Below are experts of layer 7 (counted from 0) of a mixture-of-experts language model. Rows are named router (the router's row for the expert) and show model dimensions 0-255. Each number is 200 + 30 x the weight over its row's rms, rounded and kept within 0 to 999.
Before each expert's rows: a language model's description of what the expert responds to; "gets" lists some tokens that make up at least twice as much of what it gets as of all text. This comes from a sample of Wikipedia text that the model never trained on. Tokens count by the router's weight.

# expert 42
Nationality adjectives. Nationality and language adjectives, chiefly in list entries describing people, like American, British, English, German, plus New before York/Zealand, and, ampersand.
gets: " and", " New", ",", " American", " British", " English"
router,178,181,173,200,204,216,228,181,232,214,181,210,199,182,210,230,202,170,222,180,151,220,247,153,209,201,165,159,253,241,239,228,180,227,201,164,233,193,215,218,182,150,189,223,163,134,200,158,226,198,254,243,226,163,177,206,187,139,155,230,202,201,196,221,210,222,209,194,177,190,232,173,194,205,190,139,205,266,224,230,201,131,186,141,206,206,216,204,202,234,231,112,205,221,235,190,174,189,177,230,206,247,155,169,259,273,143,180,204,160,246,142,142,128,198,171,234,185,131,234,167,166,203,216,208,178,184,261,186,143,223,232,160,260,247,204,223,203,217,187,189,222,234,232,205,211,180,214,167,197,193,165,210,234,174,183,198,186,205,192,184,183,182,237,197,222,227,212,197,199,256,187,228,254,218,222,214,202,251,160,210,186,251,242,234,209,171,170,222,204,211,158,204,183,242,193,229,184,143,234,213,215,205,184,220,202,227,223,149,173,164,229,183,226,202,205,203,167,258,206,173,240,185,233,235,196,221,167,192,223,164,189,188,197,186,200,179,155,212,170,200,180,236,178,176,185,224,199,223,239,171,144,214,208,191,223

# expert 27
Numbers and quantities. Numbers and quantity words before units or nouns, such as 100 goals, 14 days, several, many, plus figures in table cells.
gets: " of", " two", " 100", " 10", " three", " 4"
router,174,182,196,196,176,178,201,237,206,188,231,193,259,227,198,181,196,216,209,203,171,197,188,161,194,221,192,250,191,210,204,224,167,223,159,206,211,186,243,223,209,161,151,223,175,219,144,259,169,263,187,154,175,143,218,213,206,229,266,210,189,204,167,212,203,168,216,215,168,206,188,202,188,261,230,205,181,235,207,137,233,202,224,148,164,232,214,196,240,163,194,153,145,161,232,196,167,165,190,226,168,181,107,218,166,203,177,216,192,189,169,191,219,192,155,209,196,240,190,192,192,214,216,212,186,202,171,237,239,152,237,221,204,231,208,266,223,182,187,225,196,219,275,207,196,255,220,202,243,192,236,183,231,218,151,178,229,160,147,206,177,148,204,228,164,180,235,224,203,157,257,159,233,194,221,215,200,164,216,166,229,205,213,188,240,144,253,179,198,244,171,213,238,233,239,207,203,198,201,204,203,269,215,169,183,187,202,231,186,205,191,213,219,238,183,209,178,197,213,165,225,179,180,203,204,213,193,200,162,190,175,161,251,225,204,154,224,159,252,240,156,210,272,175,163,244,199,216,163,144,217,168,146,193,257,201

# expert 7
Mid-word pieces, table pipes. Short pieces inside rare words, names and species epithets, such as A-per-ture, an-ne-ctens, B-land-ford, plus table pipes that open a row.
gets: "e", "s", "t", "y", "c", "d"
router,182,168,262,228,192,237,182,190,201,189,205,157,190,146,171,275,215,187,187,211,203,213,171,242,236,182,223,175,161,219,210,195,171,171,151,199,170,164,249,194,184,184,230,256,186,200,190,209,155,232,208,212,244,246,200,141,150,225,210,201,198,250,184,179,234,197,236,194,150,203,195,187,164,217,175,187,252,210,201,193,204,196,189,239,186,185,207,156,235,189,216,157,145,221,144,217,227,214,239,177,185,228,214,207,179,153,217,175,205,245,223,182,188,230,225,246,167,215,222,220,210,178,182,205,177,229,138,149,180,228,181,249,202,217,189,190,141,180,199,150,168,213,240,190,204,205,181,226,229,181,202,220,240,235,213,196,246,194,200,246,199,207,206,141,202,185,192,199,195,253,150,199,162,207,202,164,244,218,237,193,137,202,236,205,210,198,180,223,134,135,190,220,218,213,241,173,257,251,263,195,191,178,185,215,141,186,241,177,232,243,159,237,168,236,202,169,235,149,184,192,177,247,218,190,142,233,206,175,158,208,204,195,167,138,202,241,204,231,193,264,241,226,199,194,183,232,209,247,150,187,215,174,182,231,175,191

# expert 16
Of-type prepositions. Prepositions after a noun, mostly of, also in, at, for, from, during, among, as in Secretary of, part of, merchants of.
gets: " of", " in", " at", " for", " from", " to"
router,183,169,198,220,177,194,162,219,218,186,165,226,170,193,186,236,255,199,182,167,207,221,176,231,198,158,222,173,187,209,174,159,232,252,178,215,191,171,231,184,263,233,185,222,181,206,173,221,168,218,200,248,181,168,170,158,206,176,212,231,192,247,236,165,123,152,177,232,226,230,170,226,223,185,229,158,171,237,167,207,235,187,179,160,171,168,150,221,213,176,173,184,213,178,208,229,168,162,227,197,228,194,224,268,178,245,162,182,181,173,249,191,224,175,170,197,239,250,190,233,214,197,197,203,206,134,248,201,179,162,253,178,207,211,176,204,204,225,221,176,224,181,207,185,192,184,204,172,153,214,228,217,232,229,224,241,231,166,228,157,211,273,152,189,221,213,152,215,172,192,228,206,156,224,168,160,229,191,205,210,237,287,230,122,191,184,186,266,188,181,199,214,209,155,206,187,231,165,143,232,225,221,182,209,145,205,196,227,203,179,225,234,249,197,161,253,150,233,173,167,223,176,172,182,155,173,167,210,256,197,202,217,154,196,213,185,202,150,162,223,180,200,244,212,216,193,170,208,154,238,218,162,176,194,184,236

# expert 33
Name endings. Final pieces of surnames and place names, such as -ford, -ville, -ović, -ington, -sley, and La Bassée, Ripon, Marienborg.
gets: "us", "e", "a", "on", "ton", "ley"
router,233,148,194,205,243,176,186,230,168,194,143,232,219,180,186,180,185,266,176,247,227,159,248,154,212,173,235,227,172,148,164,244,220,154,182,224,206,189,173,199,174,143,191,191,188,214,215,228,205,203,200,178,222,201,218,223,179,187,201,144,211,127,173,186,204,253,205,159,162,240,173,173,201,190,279,202,148,178,220,198,226,206,196,246,187,199,215,200,175,197,217,189,231,179,210,193,175,245,174,202,208,264,207,224,200,145,163,228,165,167,214,182,182,199,156,237,236,156,217,236,218,236,211,215,258,257,158,282,216,141,164,188,259,208,176,172,230,156,190,240,220,197,215,180,148,244,179,174,181,198,191,225,199,201,221,206,200,217,206,171,171,214,229,173,208,239,142,212,215,243,177,192,204,170,219,147,210,159,206,209,133,254,200,165,218,245,225,225,160,203,197,212,240,170,179,152,195,247,161,254,197,195,196,236,208,212,182,186,221,175,250,212,259,174,231,205,176,214,152,234,170,200,198,219,256,195,211,216,186,176,203,193,191,208,185,228,234,173,190,183,213,202,182,171,185,156,226,219,180,219,166,243,243,209,177,256

# expert 15
Media titles and genres. Words in film, TV, album and award contexts after the or a, such as soap opera, crime drama, Billboard Hot, BBC One.
gets: " A", " \"", " a", " film", " album", " States"
router,217,212,172,186,207,202,148,166,175,233,238,279,145,202,221,191,180,164,231,200,181,184,198,168,204,231,188,184,229,260,207,215,194,223,160,216,280,209,237,204,206,239,185,176,183,237,226,146,181,280,165,231,164,204,258,210,209,217,153,151,175,216,221,199,114,208,244,215,162,230,230,181,181,242,139,237,203,156,146,234,198,187,183,150,187,198,185,177,229,196,238,219,241,175,249,164,214,228,234,198,173,195,190,175,234,188,200,181,233,158,168,204,191,189,150,215,154,202,228,185,211,196,217,214,200,170,151,221,108,163,172,216,172,199,213,184,169,219,252,195,227,199,228,189,211,224,208,176,193,198,224,192,193,183,201,229,214,178,181,255,189,207,218,228,178,212,173,208,215,181,227,249,180,188,135,207,259,178,252,194,204,171,163,165,198,242,155,140,228,210,172,234,230,212,255,213,199,232,144,173,197,183,243,192,234,239,164,169,221,208,203,223,211,205,163,181,203,215,178,186,232,192,155,213,224,193,245,210,229,238,168,229,154,186,184,206,192,175,171,232,184,217,165,202,193,243,160,235,196,225,180,173,250,198,243,175

# expert 53
Agent-noun endings. The word-final piece er, ner, ler in words and names like Dogger, hinterland, Demonlover, and kinship or role nouns like daughter, writer.
gets: "er", ",", " and", " (", "ner", "or"
router,188,159,142,172,241,227,217,168,186,187,185,175,167,183,183,213,201,186,262,250,221,202,169,226,181,145,158,188,209,237,199,196,200,150,233,204,213,195,203,235,180,190,199,181,225,243,159,185,252,146,161,210,261,217,160,220,211,222,169,193,188,240,210,204,244,247,237,202,221,154,230,162,169,194,193,199,193,190,169,201,220,265,219,242,261,206,183,231,220,189,243,256,185,200,148,175,244,235,238,210,174,188,255,185,197,216,149,208,158,156,209,156,209,184,160,255,182,243,228,171,189,218,228,211,201,219,185,212,204,229,186,231,139,219,224,164,213,193,207,184,192,193,218,140,170,210,193,186,221,231,209,166,182,174,193,220,178,224,162,209,175,177,163,151,175,235,184,202,224,230,204,203,178,227,259,209,133,202,201,172,200,191,267,225,233,211,149,200,227,193,185,173,171,148,184,233,223,197,158,185,213,184,176,242,219,214,259,167,220,226,181,243,203,146,200,181,218,166,210,250,247,208,220,243,195,210,217,163,190,206,201,156,275,185,141,274,198,157,187,238,199,200,177,171,137,214,208,227,212,196,237,191,175,192,242,222

# expert 47
Articles. The determiners the, a, an and The, usually after a preposition or verb, opening a noun phrase.
gets: " the", " a", " The", "The", " an", "the"
router,201,219,191,129,217,225,191,221,263,174,179,223,191,190,234,201,186,195,199,253,224,136,200,204,181,186,236,254,254,171,237,208,208,187,192,200,190,170,191,198,171,229,189,199,176,205,212,212,209,235,194,157,198,229,220,176,263,183,211,160,184,226,183,279,127,167,221,219,178,210,217,211,194,183,236,212,258,163,187,197,210,193,236,206,196,189,185,200,156,212,227,197,171,308,232,200,154,176,212,237,223,250,153,250,251,241,265,261,195,153,200,198,183,159,248,176,210,242,177,161,219,190,149,191,168,172,183,209,185,262,212,225,183,206,136,240,195,239,195,214,180,174,188,167,236,239,193,163,178,158,182,192,149,174,179,232,236,241,195,158,248,191,213,199,227,160,165,159,201,196,241,214,252,190,152,161,153,160,202,195,213,231,188,215,222,186,195,160,160,257,235,213,209,258,191,186,171,205,195,206,206,220,210,219,168,201,156,236,201,195,175,234,231,212,194,277,217,204,194,191,212,197,205,249,179,190,204,218,232,212,212,190,201,188,204,159,202,184,207,190,239,246,224,250,213,198,184,157,146,181,200,174,174,189,227,217

# expert 25
Table cell separators. Pipe separators between numeric cells in sports and statistics tables, and number-plus-semicolon tokens in discography-style lists, such as 3;, 0;.
gets: " |", ";", " 1;", " 0;", " 2;", " 3;"
router,229,147,147,194,179,132,207,195,185,219,175,161,215,222,215,180,162,186,187,211,216,171,198,211,220,222,182,195,236,199,236,217,211,207,260,203,225,194,177,243,171,189,137,155,143,161,162,254,200,164,182,226,203,167,230,176,148,189,188,173,215,245,213,239,250,207,207,215,212,172,198,212,217,252,256,176,165,136,197,210,136,176,207,120,201,217,227,160,216,218,264,245,187,241,211,178,171,198,183,177,195,244,199,232,194,256,186,170,223,195,201,199,172,235,203,140,230,180,212,174,189,201,212,179,199,175,195,202,194,191,186,198,157,213,187,151,176,211,206,207,177,214,153,139,235,196,195,214,193,245,215,237,210,242,213,166,177,205,178,212,251,166,204,162,183,180,266,184,237,132,202,210,162,259,148,193,241,228,202,186,204,195,214,288,202,175,259,193,176,180,150,234,190,175,161,197,168,198,171,192,214,155,213,198,186,199,176,157,236,168,209,211,162,191,220,189,214,185,243,194,243,232,258,226,179,191,229,262,193,211,172,199,204,215,223,241,227,228,184,209,190,203,181,210,186,186,216,141,235,270,197,237,180,180,233,162

# expert 10
Table header pipes. Pipe characters ending table header or row cells, especially after column names like Length, Votes, Sources, plus markdown separator rows and numbered list items.
gets: " |", "|", "---|---|---|---|", "|---|", "|---|---|", "=="
router,224,163,141,250,229,230,211,226,144,209,199,177,205,167,205,188,175,184,176,149,220,175,179,166,213,162,230,208,193,209,160,215,188,199,226,188,171,146,198,206,178,203,170,193,222,203,155,210,152,193,141,235,164,219,194,189,198,152,163,170,184,214,212,181,247,201,214,247,173,195,220,186,243,233,182,192,252,203,277,187,242,126,192,228,221,191,259,205,245,242,197,200,201,153,155,217,192,172,194,226,174,175,212,208,179,211,161,239,212,254,235,191,245,245,180,244,165,198,206,232,186,222,215,225,209,205,240,176,165,176,174,163,151,151,189,187,200,217,249,179,155,206,239,219,192,178,206,205,177,229,271,225,213,226,256,165,194,142,229,187,172,185,163,286,217,197,234,216,246,197,168,208,211,203,244,205,207,210,196,154,223,173,149,169,208,154,156,151,210,178,223,269,220,170,175,222,176,177,251,177,220,175,180,209,195,205,261,182,152,163,210,253,203,229,225,221,185,176,206,219,184,196,233,174,173,158,185,216,243,210,177,200,236,241,168,233,196,242,194,140,227,220,222,226,202,205,224,165,246,168,227,216,210,172,181,199

# expert 29
Table column separators. Pipe characters dividing cells in table rows and headers, plus semicolons in lists and nouns like province, region.
gets: " |", ";", ":", ");", "\";", " said"
router,210,156,214,245,229,176,173,203,165,192,156,177,223,215,194,189,238,187,186,189,236,169,236,194,241,220,198,208,242,250,179,222,188,164,234,194,265,179,188,253,190,235,193,220,226,190,165,199,152,206,193,236,141,228,196,222,157,236,198,152,226,213,180,234,200,215,212,238,229,150,183,188,150,212,159,210,233,170,178,210,198,172,216,240,196,198,202,145,186,203,240,223,174,178,193,186,205,227,251,192,229,227,184,202,178,172,189,191,236,199,240,215,194,234,135,229,180,242,241,228,173,206,165,197,150,116,161,186,152,260,229,172,152,138,171,173,166,247,235,206,172,187,200,190,240,171,202,192,224,230,198,257,252,213,206,180,209,191,211,219,179,201,206,229,162,149,199,235,153,195,173,167,254,233,198,193,199,193,220,175,246,180,214,198,213,170,246,134,172,150,159,154,225,154,189,221,200,187,216,178,197,217,251,253,211,235,241,170,221,162,212,146,240,177,180,188,184,239,149,166,177,215,223,185,239,193,218,204,197,235,190,186,183,267,248,199,176,206,239,209,182,186,197,176,245,251,185,222,250,183,232,173,213,176,176,169

# expert 44
Spaces and word prefixes. Bare space tokens in tables and before words, and word-initial prefixes such as re, con, dis, pro, pre.
gets: " ", " re", "-", " de", " c", " con"
router,224,156,202,245,236,213,172,168,136,207,235,185,184,216,211,142,262,169,242,253,169,228,178,191,209,190,261,248,204,232,174,256,205,155,171,210,182,155,185,170,218,167,161,213,247,187,217,211,193,170,166,201,196,236,188,222,224,267,167,265,258,199,193,167,229,167,243,197,182,184,213,189,180,201,175,155,193,194,212,208,238,187,203,171,178,256,241,160,176,220,197,281,194,182,237,168,248,194,210,225,265,147,220,180,196,168,188,177,164,210,228,212,237,234,249,153,181,208,209,212,202,205,224,221,195,159,220,169,194,170,168,117,233,204,206,256,169,229,219,183,229,244,222,205,195,223,230,176,221,172,209,176,198,250,192,198,237,148,147,213,187,178,194,207,193,219,216,219,170,234,200,201,191,232,170,228,216,203,216,191,229,195,207,227,235,207,191,168,220,209,193,191,215,201,210,225,177,176,213,193,199,208,224,230,227,205,239,188,230,201,166,169,228,160,170,148,146,209,178,168,184,160,146,192,199,157,256,200,213,234,159,152,170,209,213,155,144,164,182,218,182,189,196,224,223,200,217,170,164,195,245,125,195,145,245,204

# expert 26
Articles and demonstratives. Determiners and pronouns starting a noun phrase, often after a comma or is/was, such as the, a, this, it, there.
gets: " the", " a", " this", " it", " This", " an"
router,187,126,168,215,207,190,166,218,216,183,194,194,182,224,258,150,171,231,230,173,215,189,197,132,182,194,185,164,226,204,244,209,218,172,197,182,289,208,236,166,211,206,171,183,237,190,202,242,164,195,217,193,232,162,152,228,259,220,171,216,242,216,180,246,217,144,148,216,220,218,207,193,220,266,210,201,183,184,204,180,259,214,200,199,205,183,216,253,202,173,181,278,191,182,271,130,139,187,142,157,236,199,193,252,165,247,160,248,143,223,217,217,196,177,228,187,233,221,212,194,129,218,199,242,161,184,168,186,197,205,162,146,188,215,210,145,241,192,194,171,259,180,180,174,230,193,241,227,185,215,159,177,138,234,202,189,215,185,172,159,188,192,210,169,215,134,228,212,168,218,184,191,216,202,209,203,213,195,189,173,194,199,195,222,196,245,200,208,147,210,199,170,181,224,240,171,220,245,158,198,255,202,186,215,225,236,208,205,167,209,192,173,231,219,169,176,201,188,208,198,221,228,162,180,253,207,192,163,207,170,223,173,194,192,249,244,204,148,197,207,174,217,239,176,182,166,220,161,250,182,241,200,223,225,212,204

# expert 22
Location and structure descriptions. Words describing placement or physical features in descriptions of buildings, places and organisms: with, located, built, contains, situated, as in square with a spire.
gets: " with", " a", " located", " of", " has", " at"
router,223,176,234,214,184,220,204,218,185,182,170,210,181,189,177,198,173,174,163,245,251,202,201,195,197,242,251,169,269,178,242,185,220,215,211,187,232,232,179,172,203,215,212,183,163,190,221,225,217,223,183,143,234,141,261,187,189,208,227,269,179,161,202,235,184,212,245,202,201,151,206,182,197,180,167,205,189,243,181,213,157,244,203,227,217,147,190,259,163,186,190,186,288,212,198,262,230,215,132,173,228,193,255,181,207,235,195,221,143,237,168,198,158,152,164,168,186,244,198,194,245,185,179,162,216,256,211,229,205,208,250,219,197,242,198,173,208,231,227,160,200,238,202,145,200,139,222,215,145,243,224,183,209,181,157,172,190,196,230,240,186,174,177,220,159,177,218,191,218,196,236,199,214,184,236,232,188,170,131,173,178,180,219,192,194,182,218,164,215,202,233,256,267,239,212,180,217,214,222,206,216,159,199,175,187,168,148,212,221,210,213,193,141,187,232,202,218,202,175,148,219,199,191,196,141,171,178,176,175,142,179,203,175,210,175,177,162,183,230,193,211,252,161,237,243,186,226,200,264,210,210,238,202,201,180,234

# expert 57
Position and order adjectives. Ordinal, directional and side modifiers before nouns, such as first round, left knee, southern, upper, United States.
gets: " first", " United", " ", " second", " South", " First"
router,219,186,258,198,234,206,185,166,247,202,216,168,191,215,205,233,238,216,227,194,190,196,184,219,226,196,247,179,172,241,184,210,199,240,210,193,221,147,216,217,209,213,173,202,174,164,193,198,190,191,210,209,194,229,200,234,174,219,207,218,178,160,213,176,242,249,252,178,181,192,180,182,213,199,202,178,174,148,143,171,199,192,238,182,185,259,180,172,208,218,224,151,164,281,157,132,192,186,216,240,248,170,187,140,177,211,253,187,226,215,216,215,203,257,206,185,136,146,143,223,232,217,145,175,211,145,165,261,224,160,137,235,226,184,199,239,196,220,231,181,236,195,244,164,176,238,189,187,227,178,249,192,200,216,201,219,218,135,212,162,220,157,201,172,208,235,202,219,274,167,213,244,177,168,199,226,219,185,214,215,289,237,202,195,209,182,191,167,181,225,236,141,238,216,226,203,233,183,230,137,173,206,209,175,212,188,191,217,187,248,213,150,223,170,222,180,206,163,242,219,211,148,205,190,238,191,187,197,184,211,133,165,224,220,213,200,237,159,197,229,226,196,212,261,168,211,199,184,221,206,186,191,201,153,248,169

# expert 2
Narrative action verbs. Past-tense and infinitive action verbs in biographical narrative, often after he or to, such as defeated, joined, returned, gave.
gets: " with", "ing", " won", " had", "ed", " received"
router,213,183,207,147,138,165,148,171,192,199,188,193,243,238,202,219,250,191,151,205,225,167,205,216,188,183,191,183,235,234,232,244,190,191,233,218,186,221,212,202,219,186,240,222,217,164,250,206,245,201,175,238,185,175,198,232,205,169,277,246,243,195,197,175,186,158,141,193,179,232,238,234,206,196,250,188,254,252,245,150,211,159,183,202,229,221,211,193,202,198,204,193,205,224,146,224,206,179,144,231,200,219,169,209,225,169,244,207,162,179,163,187,226,180,190,222,177,251,207,190,175,223,193,199,241,141,211,175,165,205,202,230,232,220,212,213,231,234,191,173,202,260,170,204,183,217,196,198,147,195,222,226,169,242,207,207,208,204,269,244,187,302,221,167,180,191,161,211,173,181,219,180,192,217,205,180,199,190,121,242,254,203,206,210,175,159,226,224,153,247,221,159,176,164,145,201,196,186,170,203,226,182,216,175,196,184,163,213,181,161,166,180,198,172,231,201,224,200,124,188,203,128,199,172,158,227,161,206,202,179,245,199,196,191,235,241,188,188,212,222,184,240,194,195,183,152,200,254,170,235,146,164,193,140,191,220

# expert 62
Table pipes, word-initial fragments. Table cell separators, cuneiform byte pieces, and initial consonant fragments splitting words, such as epi-th-elium, sk-epticism, Th, Ch.
gets: " |", "B", "C", "th", " C", "W"
router,246,195,225,189,260,237,221,133,189,205,205,203,161,217,173,196,191,193,213,172,170,226,160,169,184,202,167,172,162,198,197,188,220,231,232,186,186,203,145,227,223,199,214,158,236,242,229,238,229,188,167,243,213,210,149,160,246,214,181,203,207,211,194,179,178,200,202,247,176,167,188,197,186,244,189,197,238,206,212,189,230,226,203,193,216,241,176,241,191,271,216,220,233,194,165,213,206,208,182,192,229,169,195,168,181,255,254,160,198,189,252,183,198,239,197,192,170,170,135,205,239,224,190,222,201,235,176,155,215,227,230,184,183,193,186,181,174,233,164,172,219,196,210,250,171,209,206,186,247,234,236,180,246,184,207,140,200,167,159,191,217,183,197,209,158,198,181,157,127,200,209,179,181,168,154,241,186,180,202,235,201,192,145,184,175,160,195,241,199,248,178,186,205,218,253,178,215,172,222,141,176,276,269,235,249,154,212,181,185,220,160,186,174,157,126,176,150,210,219,194,222,186,243,225,141,221,207,256,155,244,182,218,200,206,187,154,177,211,242,193,268,235,211,194,205,173,172,189,204,170,207,144,221,254,223,180

# expert 14
Math, symbols, table numbers. Subscript and superscript marks in LaTeX math, cuneiform byte pieces, and numbers or slashes inside tables and lists, such as x_A, N^1.
gets: "/", ".", " †", "_", "^{", "["
router,125,185,139,195,184,256,195,165,184,225,224,175,203,221,200,187,219,192,243,160,216,193,214,178,216,165,197,209,183,221,193,182,168,179,214,141,179,211,204,155,207,155,193,229,184,137,155,167,243,185,224,154,216,219,171,171,221,185,178,247,194,143,253,231,200,233,184,155,268,213,227,160,174,214,235,205,190,218,150,202,242,229,227,241,134,203,174,239,183,193,216,125,177,246,222,225,266,222,204,181,152,196,245,236,224,185,199,213,226,213,234,199,199,158,193,221,270,164,178,183,158,196,232,178,192,229,208,202,243,159,207,195,205,168,222,204,149,196,165,194,217,227,214,211,182,216,199,205,206,191,203,139,206,199,186,171,164,158,162,205,272,217,237,177,221,166,215,147,224,152,177,210,214,206,232,167,229,229,235,188,216,192,164,213,208,190,188,201,221,189,174,201,198,213,266,243,206,199,211,215,247,214,184,168,209,199,213,175,175,219,196,199,165,208,211,192,181,191,265,202,177,187,163,266,222,235,256,225,252,186,218,168,182,198,206,249,211,225,257,163,221,180,177,275,200,170,159,268,199,196,163,212,168,197,169,226

# expert 3
Mid-word name fragments. Short letter chunks inside unfamiliar proper names and foreign words, such as Warrack-na-beal, Kamp-uch-ean, hit-ch-hiked, hole-g-n.
gets: " the", "k", "ta", "t", "a", "y"
router,198,216,159,158,215,202,185,245,215,228,219,228,190,163,222,191,142,218,233,135,205,194,206,144,186,169,204,234,202,218,150,190,245,276,202,157,262,227,149,219,180,197,197,211,202,202,190,173,184,223,189,199,169,214,194,179,192,263,205,241,208,242,183,163,191,269,245,220,210,268,139,174,162,257,211,232,182,157,166,183,197,231,160,218,192,212,224,233,147,223,178,226,212,216,239,217,151,217,161,178,190,235,163,187,171,182,193,175,216,211,135,232,123,215,229,245,233,171,207,229,178,184,160,204,172,258,243,172,251,165,191,155,181,245,200,218,156,196,169,185,182,199,197,175,247,228,171,222,187,204,197,204,238,233,145,195,160,195,176,223,220,209,166,210,198,181,183,202,161,231,194,160,208,168,217,245,189,220,193,248,193,179,180,131,174,219,155,217,200,218,204,189,200,175,170,252,230,166,184,204,181,253,168,251,216,224,207,175,210,204,226,183,239,158,168,209,203,298,197,195,197,245,215,239,208,215,188,175,186,203,183,164,181,150,223,235,234,166,216,204,239,207,180,211,203,223,203,180,186,175,226,215,163,166,178,196

# expert 24
Numeric table cells. Numbers and percentages filling table cells, like 0.6, 3.3, 8, 100.0, in climate, election, census and sports statistics tables.
gets: " 0", " 1", " 3", " 2", " 4", " 5"
router,185,251,208,216,128,214,223,273,215,149,215,189,187,216,168,213,183,176,181,153,170,187,129,222,225,202,166,212,203,220,189,201,170,186,276,206,177,225,168,164,164,217,225,173,213,242,225,200,238,255,252,157,178,156,257,203,202,185,185,248,154,140,235,171,188,166,202,218,230,211,151,179,189,149,208,233,155,232,197,169,178,216,165,172,184,181,214,213,227,244,167,231,247,177,225,190,188,262,157,210,195,211,227,163,158,181,202,283,214,175,245,162,187,191,272,146,187,227,215,180,221,261,205,224,172,212,240,169,164,160,149,189,222,181,177,239,211,182,255,192,214,247,195,178,227,170,223,224,191,211,147,170,207,159,222,199,241,188,212,230,190,188,205,188,201,251,222,177,190,195,239,237,232,177,214,217,209,242,181,187,179,178,198,152,152,206,191,208,246,215,201,164,245,213,228,237,199,179,219,191,242,208,157,176,198,216,264,189,198,169,215,186,239,234,193,199,221,190,218,175,240,198,186,187,166,208,147,216,178,179,258,237,181,189,179,205,181,184,205,161,199,225,238,262,186,214,196,249,169,211,215,215,178,184,202,203

# expert 8
Hyphens and name pieces. Hyphens, slashes and apostrophes inside compounds, plus fragments of surnames after the first piece, such as bee-eaters, north-western, McCaul.
gets: "-", "/", "–", " ", " S", " T"
router,202,188,167,197,193,239,232,259,184,207,239,258,213,166,180,219,181,195,219,207,191,241,223,170,163,221,240,202,222,203,178,170,212,185,192,161,233,162,197,171,254,262,164,178,248,172,203,157,262,138,194,183,161,177,169,221,167,253,177,177,235,223,155,210,215,198,205,199,192,189,207,202,187,168,173,176,208,212,205,193,201,194,204,169,186,283,198,253,121,203,179,187,209,137,160,215,234,201,191,216,226,193,157,202,225,242,184,182,239,209,272,193,237,146,208,120,229,208,207,186,161,186,220,187,210,217,191,249,200,229,172,195,201,210,213,156,227,223,196,185,211,156,208,189,221,193,147,130,189,174,216,155,192,259,216,176,214,180,198,176,145,187,200,183,182,137,195,166,162,226,166,280,206,248,187,220,185,212,241,211,220,204,222,170,199,167,204,186,183,192,179,217,253,177,240,182,181,201,255,197,199,238,250,196,236,177,186,227,206,189,201,220,171,183,179,225,193,218,154,259,186,171,199,227,266,170,247,179,163,194,189,196,199,263,267,235,173,204,186,221,179,210,229,188,254,199,196,213,140,195,175,182,205,222,228,189

# expert 54
Hispanic name pieces. Word pieces in Spanish, Portuguese and Latin-style names and places, like Francisco, Angeles, Cor-ia, Gonzal-go, plus taxonomic name fragments.
gets: "a", "o", "al", "e", "re", "ia"
router,218,215,147,206,249,216,219,269,188,206,190,184,222,192,201,216,181,224,245,213,211,182,204,148,199,196,234,215,180,172,198,232,205,157,230,217,181,173,239,183,151,170,204,140,183,207,237,215,199,205,214,174,183,220,191,201,199,203,227,202,192,192,225,154,239,187,221,235,204,247,200,188,181,151,186,200,264,215,216,153,193,230,242,174,182,161,224,245,224,215,206,184,205,187,225,227,180,195,255,218,219,172,158,204,221,200,249,211,230,152,265,147,152,190,182,241,260,172,139,173,136,217,173,231,230,207,168,210,115,189,234,197,172,174,174,215,197,160,170,170,176,188,152,162,147,177,190,238,208,176,221,231,186,188,259,191,200,225,258,188,187,175,206,176,159,181,192,199,198,228,185,204,226,244,250,138,233,143,206,205,208,172,252,174,202,214,198,225,223,203,154,190,192,169,256,141,196,202,246,198,211,224,214,166,242,231,147,182,260,203,201,220,186,196,128,216,188,202,216,211,217,209,193,170,246,203,177,199,173,131,174,165,215,228,193,221,191,145,185,198,178,240,227,195,174,170,265,199,234,177,205,224,244,182,201,260

# expert 9
Capital letter abbreviations. Single capitals in coordinates and abbreviations, like the N/S after degree marks, U.S., Ph.D., plus URL pieces and team codes.
gets: "S", "N", "R", "P", "E", "T"
router,223,273,186,244,192,193,204,203,186,212,158,161,208,177,214,232,248,155,233,164,234,200,157,196,201,164,135,198,207,160,212,215,156,234,185,151,199,217,235,185,202,193,157,182,256,191,152,206,180,147,251,213,194,176,181,218,170,181,188,199,195,227,246,160,181,191,232,222,228,168,160,188,198,188,163,175,197,229,199,217,195,240,161,217,169,172,182,208,231,195,182,159,174,187,173,196,230,196,183,178,207,221,156,209,296,238,269,150,171,179,180,202,191,225,219,207,196,179,234,224,182,205,232,181,158,256,171,250,144,208,185,200,164,203,232,227,212,200,195,202,180,223,215,233,191,211,198,158,196,247,235,149,182,232,229,176,176,154,156,242,236,234,196,223,174,207,235,224,160,231,171,240,135,187,208,227,193,217,194,207,207,197,234,182,184,216,233,186,187,151,201,295,229,200,219,197,182,167,264,250,199,209,194,159,235,248,209,177,169,154,211,223,189,160,221,210,240,198,229,200,237,227,226,212,241,246,213,132,172,208,156,220,172,174,249,201,237,194,209,173,188,217,183,212,220,185,206,198,190,180,176,293,168,212,181,170

# expert 28
Adjective and suffix pieces. Adjectives and word-ending pieces like -ed, -al, -ing, -ic completing modifiers before nouns: new, original, former, Industri-al, indentur-ed, rotate-d.
gets: "ed", "al", "ing", " new", " of", "ic"
router,200,208,177,172,253,252,218,248,204,230,194,222,247,221,257,219,238,190,200,215,170,195,194,227,233,186,224,189,212,170,200,200,169,209,212,233,213,192,194,167,152,137,186,199,199,187,238,232,154,234,155,184,222,179,214,214,183,132,212,218,207,193,173,179,243,181,230,204,189,166,198,186,174,184,165,242,186,197,210,182,192,193,212,208,216,223,164,234,185,165,209,145,227,268,222,212,176,178,245,187,187,186,183,154,256,181,192,183,187,152,184,235,215,180,163,231,169,223,192,200,224,241,231,164,202,160,203,252,98,155,181,245,166,294,201,168,244,207,181,219,192,194,158,230,255,264,213,143,217,227,222,170,207,245,222,223,182,194,178,252,229,203,232,217,222,160,230,206,199,185,225,208,186,167,157,191,126,215,155,237,293,217,246,202,194,188,214,167,221,173,166,217,241,265,191,169,186,150,197,202,197,267,201,189,220,222,245,222,211,168,211,175,202,170,187,182,219,221,146,193,203,205,171,194,212,217,180,178,188,215,163,224,200,216,210,240,217,180,145,196,188,226,216,236,150,187,229,216,211,242,181,197,231,165,209,209